Experts of a small language model: 14 layers, a variant of SOAP for the experts.
Below are experts of layer 5 (counted from 0) of a mixture-of-experts language model. Rows are named router (the router's row for the expert), gate (a neuron's input weights, with its number), up (a neuron's input weights, with its number), down (a neuron's output weights, with its number) and show model dimensions 0-159. Each number is 128 + 24 x the weight over its row's rms, rounded and kept within 0 to 255. Numbers have three digits each.
Before each expert's rows: "comes before" lists some tokens at least twice as common just after its tokens as in all text; "gets" lists some tokens that make up at least twice as much of what it gets as of all text. This comes from a sample of Wikipedia text that the model never trained on. Tokens count by the router's weight.

# expert 29
comes before: ".", " of", " of the", ",", " to", " in"
gets: " two", " other", " all", "%", " time", " years"
router:137067135128105113110114087115090136131143125149097128144134170156124115120139098136095169133100118115132119173150156109135147138120150137130135104160149139104100105099110129093091127171137122108126162135135105150079102119108168135133096105119176109099114122115123141152103156130168137086138113103111080105102146133115120128174110169098124117127131129140143158123109142097122113138115109144151173123106132127114098172144056122120083135122122084165150152098099153109097140102125184
gate1:149096116127164110123156128123140158140147144153174102100102151132127114105098122166165178107153139106151141152135176113109096106142152121153149087126158111132112146131130114128141127140148151099082144144097125156119082068112104132181130131135159094114142152115106145054108127132145150134149156090125107125104121164145108099115111153172143132121150133067120159120124134167122085113141134119148135121140160126135135139096119149109120113156154145159100085127083144100159127141113096
up1:140143116123126115137133167128110123140127142184119112157106103133093143138134136145133126115128148122136131162134133108145100088108107130136114144097091100120157104147111097136158078129112152088120122130131155164112076124102124092167055131096134071135148165162078131107109127143104123142161136128140118119097131151121083101100122146161147128127139111123148135098106111143130104091100131154110119128099120078086140159155126172114124141188129157152117150099183177123150099124112127
down1:149117120048114114147141074115120109152171139113119161129122163130081147116144180161153118137133115117093133119157096116148117129110112142122134143070125093094113098116127066087114095137116156175144171102152111138173137120127113125134154097126137158120129129123121135102081131151131127127090140107163134161155109103080117149118119129114138138141085127151115102089198143142109143126107105137126149129134095085106106131142140132143152124143142165138159136111109094121132144113129099
gate2:129109139134091132143141120131145150126138119120145125186138133134169125146115135103125135152120153100147093130126120092074170098128141148105136150117140150121127095144128128132088127163111121135113102091097089164113142081121119136146104097111160112133115131128149171156124121133123175130170090146139113102133117115095154169152139162112154106121095107164135097179141137136114122102116086071098165149137073124107172155108098124121147165065093130151141115144106109108119084108117140
up2:109141125077125094166107124163127129146132128122087119116132156147171119122132143105152144118150069116132155107143133103106115183171135160154136107113125121188143092156123109151135144116131169138113116117105087176091113187127114125177118130112141137152124108168154163098144132139155106105130099131116115130112113116124126104130146072153126136124162107132164124109146143143147086108135137126111111097114123152111118095127128198124111130125163137111166146109083078146131131127083105
down2:127092138114124139146105153130121160125136141130109124101150072124079118087143108130129104110132139144096114204155106126165170134120129145138156135097142124119111179104102127158112153146128145115178107113144117128139149081125120132134130132115135126129099128090163171164100133146178137166130103132086193096148151148160083112151114161157116129114114162089148125105110119139128127143100136142157106144126127162076127132135100144104126116141114119118148103123149067091123113094102144
gate3:116132121144138054110106113155106162095134091145129107157104091120113140116077137170137122143126137140133101146128093086128156114095142160088093139139144080155115129112095079165110125194154154115135117150148119155113169110136144137146149124150140131090110120113144077171117100172161146148118128159136087128129136140134121112122150143144110111147113117111142133193118141092112116151172144128133151134123126115109096174120108155136154130118128095112113142117094135137093132102112170
up3:127099114134112100117112115157098129084136132174168118061158130134126159153104133161130117163152142143098117172130086132148131129102107107149134115137143074115180092145134157145111176134132125177119118152134138099135147179103128151101146130129102149120143102156146147168147129129168089147099135110138136128143106143087112085098166145142103118132168128134129117157118132101132147093137116152131080139163139140068170122120107094133149108110091140123163130117155129117124100097145150
down3:114174085106138131129086122153116093124119116136137139158106140120142121107101096131149138118145142141094111118173091139146101156192113120112129094112102139126109119104159117101137136099130149112130117128128126141151167169148115165132113145133096168128089118142076067158117133153158157137142167119112154134127106114136110086168121156086149100139130129131140146099128128151149135077103088116154115130109162152148144141148139129146149153085161075188145081100104117130147120112142116
gate4:142110127128116104098165147133120157144181104085085131153146152102111124176073141138095173130168129072117147168141103139131132103116085143124107121153150165103133154139158130136113133123129128161172168081111130103125109109125142119109102140150116124117086156176153113124145117139106150124140143117099089132087130141150159150128157125083136091117162129116114123100127138086077124152099149125120104115128193119164126121131113145136126147131139139115124140096150159099131088123172118
up4:148137079123097139110085148167103160140102075154117143142150122135118087139100092118090137149139126087189178151121090118133128079112141112120143122130122130066117090161146108095128135134107124148124132145151144128115084088142109134108126088153088140087118157125129090165094112106151184129147178114127127125110153102117104123131093132104121072136107139123126124106170127132121129139145105116099137145122119129126124128130129172096083134153112108158127147171155133112129110122139156
down4:112082171186128158150108126130122131126127181118149130120110122192169118144147099146135179112147134146152108131118115108120119094101137130124113175098113124153146123129102126156141147152142080102109135208113157121131151148152107106145129136105118138133149098085118155156124121115171152113156118157158138079134113147143126131142139168118122134140109174132122138141134102150166136074122128095164127143143096153107112133149085163126124166129098128165150165153121138086119119131117104

# expert 57
comes before: "\n", "\n\n", " |  | ", " \"", " -", "}"
gets: ")", "\"", ") |", "),", "}", ";"
router:117076120147127074144161150145085136137157131130106113135102137106121119099133090146096162143097158115073130136105166156115139171138155156082128137141125125115158118130136111103117105146146149108145129145111099138091148119115164115130130130112132154111130128126119142159190151094139113097162120111088114155112140136127116132152114161104143149130121109137123129109143114136134114169064154150133148092129100147143138116181078080129128149109135098159153180104117173104101158090100151
gate1:065098127147117152101139139085114107099134124140128097127153123112159125115111178141133120107116117146129152118104127124122126115113125132202121130143137134159114104110125154100154109120140158090127130148141081146121094151109153125107136168101135176083142156167119120108095081099145087185144184143100176156146119178107106118120123133134126132089125101144143167091101128117117179143146143130121134140139169131147100114136142111148105140140114136134160161172134124120162139105134167
up1:135164082126116102080100109156113127107106166103153118151146128174087128159159148136123085133141109123143105116166106143153111143056135120153131126121104141175136115149139156137116150153088140138146102107117112114074129131144136113102099145129164137090130116107181095150127108143127108137111113089124107127155123128143159105152134132130073124121180116081176177126144142076087139118103155138098145134108124158098151103096161121148157137147124106143142134115150108128149133119130114
down1:121110110145117162110121098110157122109145102118140120118102160134124112076124154117109118124131134158126121114114118078177159131152127117153129095106120140144109154100123153137100124113158125117117101131138084136133122061104137126085155144150129141100118117143127089120125177133141108120165126164078133143112163107133132096153075161098121150138149178131178072135141094176158124131149127149118103138146142108128102117148172120087137136097125123094098152146124116144142186070114118
gate2:110115098113107110131078118135122132194171106122147155122129137146141162167117141151156160134167122113139161081094155131175131160137118145128143149101134146165063095110124131116120128130127145117121109125123132129077118103160148094103135091107094114128158150094095159101122147091121120080093124096101114119114129096120128169130105096091138129133110136159158120118132126134149109134106133118121117115117142122158179132112132085102137120166111070105135137134147107131152085095145077
up2:136125155111097123108104118168115116153123158117141148184100089163153103099115144163149116155139109121132157093087117159143157131145131156169146124105099182135114089138093140120139130138096174112138148147132132116124135120146125100137121083114132092119126172141106137096128137128134087123111125111112166158127130119145140143092083125159149116085115110132148168142148127112133097140091140124137114146111119168131202119119173089140152157138143103129111114091123117140107101105133050
down2:113134106119142131096168084153175087123096167105107145117063169162102114126144126115136105145111109134112139172125120137119149101151120110129057102127163146088114151140112123072137174168136144161133129114105112132126147168150117135150133146142134118165134107141139127129139112131125087126118123129133080081134123095127150161120132151158146126123113154126122106088106130172109148105088170144157147191100146129181161145145145113147142127116150118150150121115149141146141104164117125
gate3:131134173147121077142130162135130166156164106120101080132088124119150159101138132115145098105180124123133152180121116126143156136140159164128108171134085149111120161162116106118116113149126140089156108151099114114123177096111118096115110123121134098125148110106165124100143150139123159139094131109133113175125146157100134134152095111125128175114080142106131125135149167161125152150127122161092133144146105115114174104136125181151132142122123122114158153130095089098115153112069136
up3:144114120168089094123122154105156154146154113099117105138104153133149139107194141136131136123145121126115163116112134117140147153159118114135092137094123124091133137105133149087134120128122109097135090157135122067092151126157138074176104128126153142157126130111109136095141152141162087148148145138159102154088145112108114150115152135123111166093133139110147107122114177158123081153126125178146120140117080092135118077130158133179136134108128153129123174108082111109168143147116138
down3:108093120147164083091098162103144135112127171158097150098157127156137164123137104157096081111141174145121145142177121157136140135121128104152144128108125144148110095160114158143141103154107149121146144082154057153103149130153162137132092153154109127142172107123161122154096132134157137118140126094094134122138123116106108108149143107127177134125092153100100105078155123108114138165112120112096165136101088126177143105120120141128120111150120133145108091154119125111159102143149136
gate4:132171130150146134150174119137149170123126168115148070108132111162105196107148118119157107116134135135139104145165174139094085121107156142101175168142152132141154152143149136136149125124115159165128114103111087108124138096145085131136090086107107172084141104162119156117104147128110179142114167101114138084122119118146155131106118123105138128082143122126153124118151121130125131142150131121090103144113145165122144108150100092117111152087118137169125103111112161115114111108146159
up4:165127128100123138187115151106125135100111123147108174112123103136131105126120137116132121159118085136155126067126152154130143142105128154142103118131140120126086112116090122108132121137153176135130088146155106137155148145093168123125162142120149140192120105107135152139124149129128126177073093083080129164129090119165168115139111119105144111124133167132118144146135128132106158140157148136131065137124125154131118154117156137180163127137152155123156095078139193125137128128137142
down4:137110087117148141093100138115152104112099098104121118137118165072146142118128157149092144079156129137147190146169126090181142172117170111135143096144127126153139150129076133094094184113160122176134126151131141158140142119135149081178107120081143143152090131130103097128118135158165123126141154156097163122153116134156120112128113135125141120114119130118154127138123114095136112110190132134143120130147133138115128118114140080114148105107135112137068143179126117125112124136130115

# expert 15
comes before: ".", " and", " of", ",", " in", " of the"
gets: "ate", "ies", "ations", "ure", "ions", "ion"
router:119095139191134058155153097145108120121166139124112135112115140156117134120099080161089157128123160107109158170145124147130145154107123172124144102147107123126128117075138118104108118132138152115161136131113102163093105102096145144134130099099143112100119100134173142156133130140170133105146118101124094129102129138172122143111114133064139124124089099136132156156108107162109106158106114151202139134121143131134122134166076131115142140098154136125174140098092104117126121113129135
gate2:147148141146135106137133062124127151121178145078104134134131102124150150105162127140175104123162153113168080121130125073090115137130163133124131114116141115162168169073168166126153106158142130141146097110132089100124126122103120103105122134106128150117160146107132162106172110082132162075135086117119101126139110150128129105098115094135154113109148107093111126119141121109140119118121154120143101090122157147139127145146125173117108151152089141156141141121163116089165123094138107
up2:099127124151111101080133079067114077156115115098125171158134139142091126149109125112166089154120112154127133117103096069138104166130121121106115119130126160111096092124134133134144109110136153111125170128088136117120168169132130129107097143088131128160147113087115124122139137095130131143136139110130135154181154130110113125155141156105152122149145090087134108139119114145104188132135078100106094117126106185085132120128118095106124135112115122156142149188156146132130121140118118
down2:100127153121143125113128147110111181105109156136101139097157149096147138157133152135144095158126126128123116132133148140097128143092152172143111101180121154151183117159148105164126111122141132163123147104117067138081141104106124097122113115146148156148109146093180106157160124160139053130124139124143138165142167170145114114129125159139093124124144176097129136100104154138157083128127123145148193122102120112146112126145098157131115113143170120127138103152112126118132104152145095
gate3:113130153171128117160117126122153138143101146059075132118132128126144120101155131164152135142126147124115127089109100147139158160114181140087129169127115166141131138149087109114145141137129165147184196092104119130083116121116094148128155186145126110150102133173142155117128119146185118117152146134113153125144126148141105137098166146098146136105166130126133106124113130146109117162137131111116136152135117131084086125158094145119121137075148137146138133142096162134151138123088162
up3:140104111133098154128148134156144135127149109122096075179133158131095097166143128092171105149130099124132154141141135104117112150106144103085118139131168121111105177143179161137090107122142105107136124125164109116187112126174089155175144113113124145136173123128108115106131147143100158122188147123162122102113117153161097145085184125138140096161169136094154096139139168143122111099137101129151105121126137143160145128118135105162110112126114135100140106103111116117135123145137163
down3:100089135145105131137131157119100149114130147145127115136134091123157138094107115098146088130139113193124171140117116130128151155121174152120114081137128118129202110133104144138136130115124104131066103139115118100085138105065148135123114110128121145179145114150118121158157137151130142149153105130110141134132119158142114086109139124148109111131142118112170153168108152160155123141161099154128131159121181106125165095151133116114124135227128119127108144158143131102130117151123112
gate4:054156119118133114111124164122130149107094132102119108161146112186129184127114141142095135086099114095168123143118154113137159090140148134127103101119184106120145117114120123135114134114149137120121099136139120147122095122140127126140117136128159113096107112170123139152166116069149131129117098112104097164109144096077083147124110128089118200141158160135141154155133098127105157101122103133165129152143186129175141149094145117148145123107151132147137130119147115129113136111118167
up4:061083131137112163111152176110133119098114116123113138130114135097131169142128140125145113040090174137157131104145118086105108138110125116106117128115109149116131128126105134124125149122135096129113151135119144150163132092122138147167162131145104156120127141114145130147134133119093159140125132125169116106182076093140131088103132108114109136130149128080134196117134145147123156140116152151151102119090120155149138136078128065123105135094130134152137146157137172139127095169142132
down4:129162123109134105105151160121130106133149104104101124085095111070122150140164147058128142115122115103092115118120130121124157156157120128138127093131118128072120189138131155124148128111113131091150109067112121158138090191125127147131117146139129138171081109132098109141143111101152098129117171172145115102127128127147149147155111166093102137156111171119153152108091111095153120114115130156152167106128123132102157162115145095088114112118129102102132107141120131105132118143171139
gate5:150135090154147093181147104135107117125138153160125126095128141112140132150107131122127126153126112108163132077162129091145080105109138117101152131127141143167103111125133139149129137132155178134155098157172133137142112130119109136134104132087147161110109139113125148139135124192180129110133134131141143150121125180150162143160136102133150121101115100170122157097215126097115157114090146123147135146117128114113152094155066124105115103077143151140168110098116106120106123124117147
up5:119134133193132109134160132120162106125171141136105107108091188097153195135146118147153153123126131104132096156126118080151138092176147136104185123157100130135126144114097096133117133113099131153161116125113130139106088106098145083137104170125140093120108140116159120171129103156128135130115132104140142144143108142139129110117180134108116143134139122126163104154118136089122158156139113174123128162121163138162080100156128116125109169128139159156138117103133191137111153135140118
down5:093127182149128131129156130066129096114109119153131112117149137143096121135110079112128116105074130124113138177114105152079123126114107113131152164112144129139134143181135095137119127128135144134129133159120125079071145147153131130146111141122160151135110134118091103120096128161114135112148154145159157151129082101125124106097131143171129117109127143092086156120154157190121128110109151145146185093131111085100176134135143135152139140167170142142165101132154132121112105143154153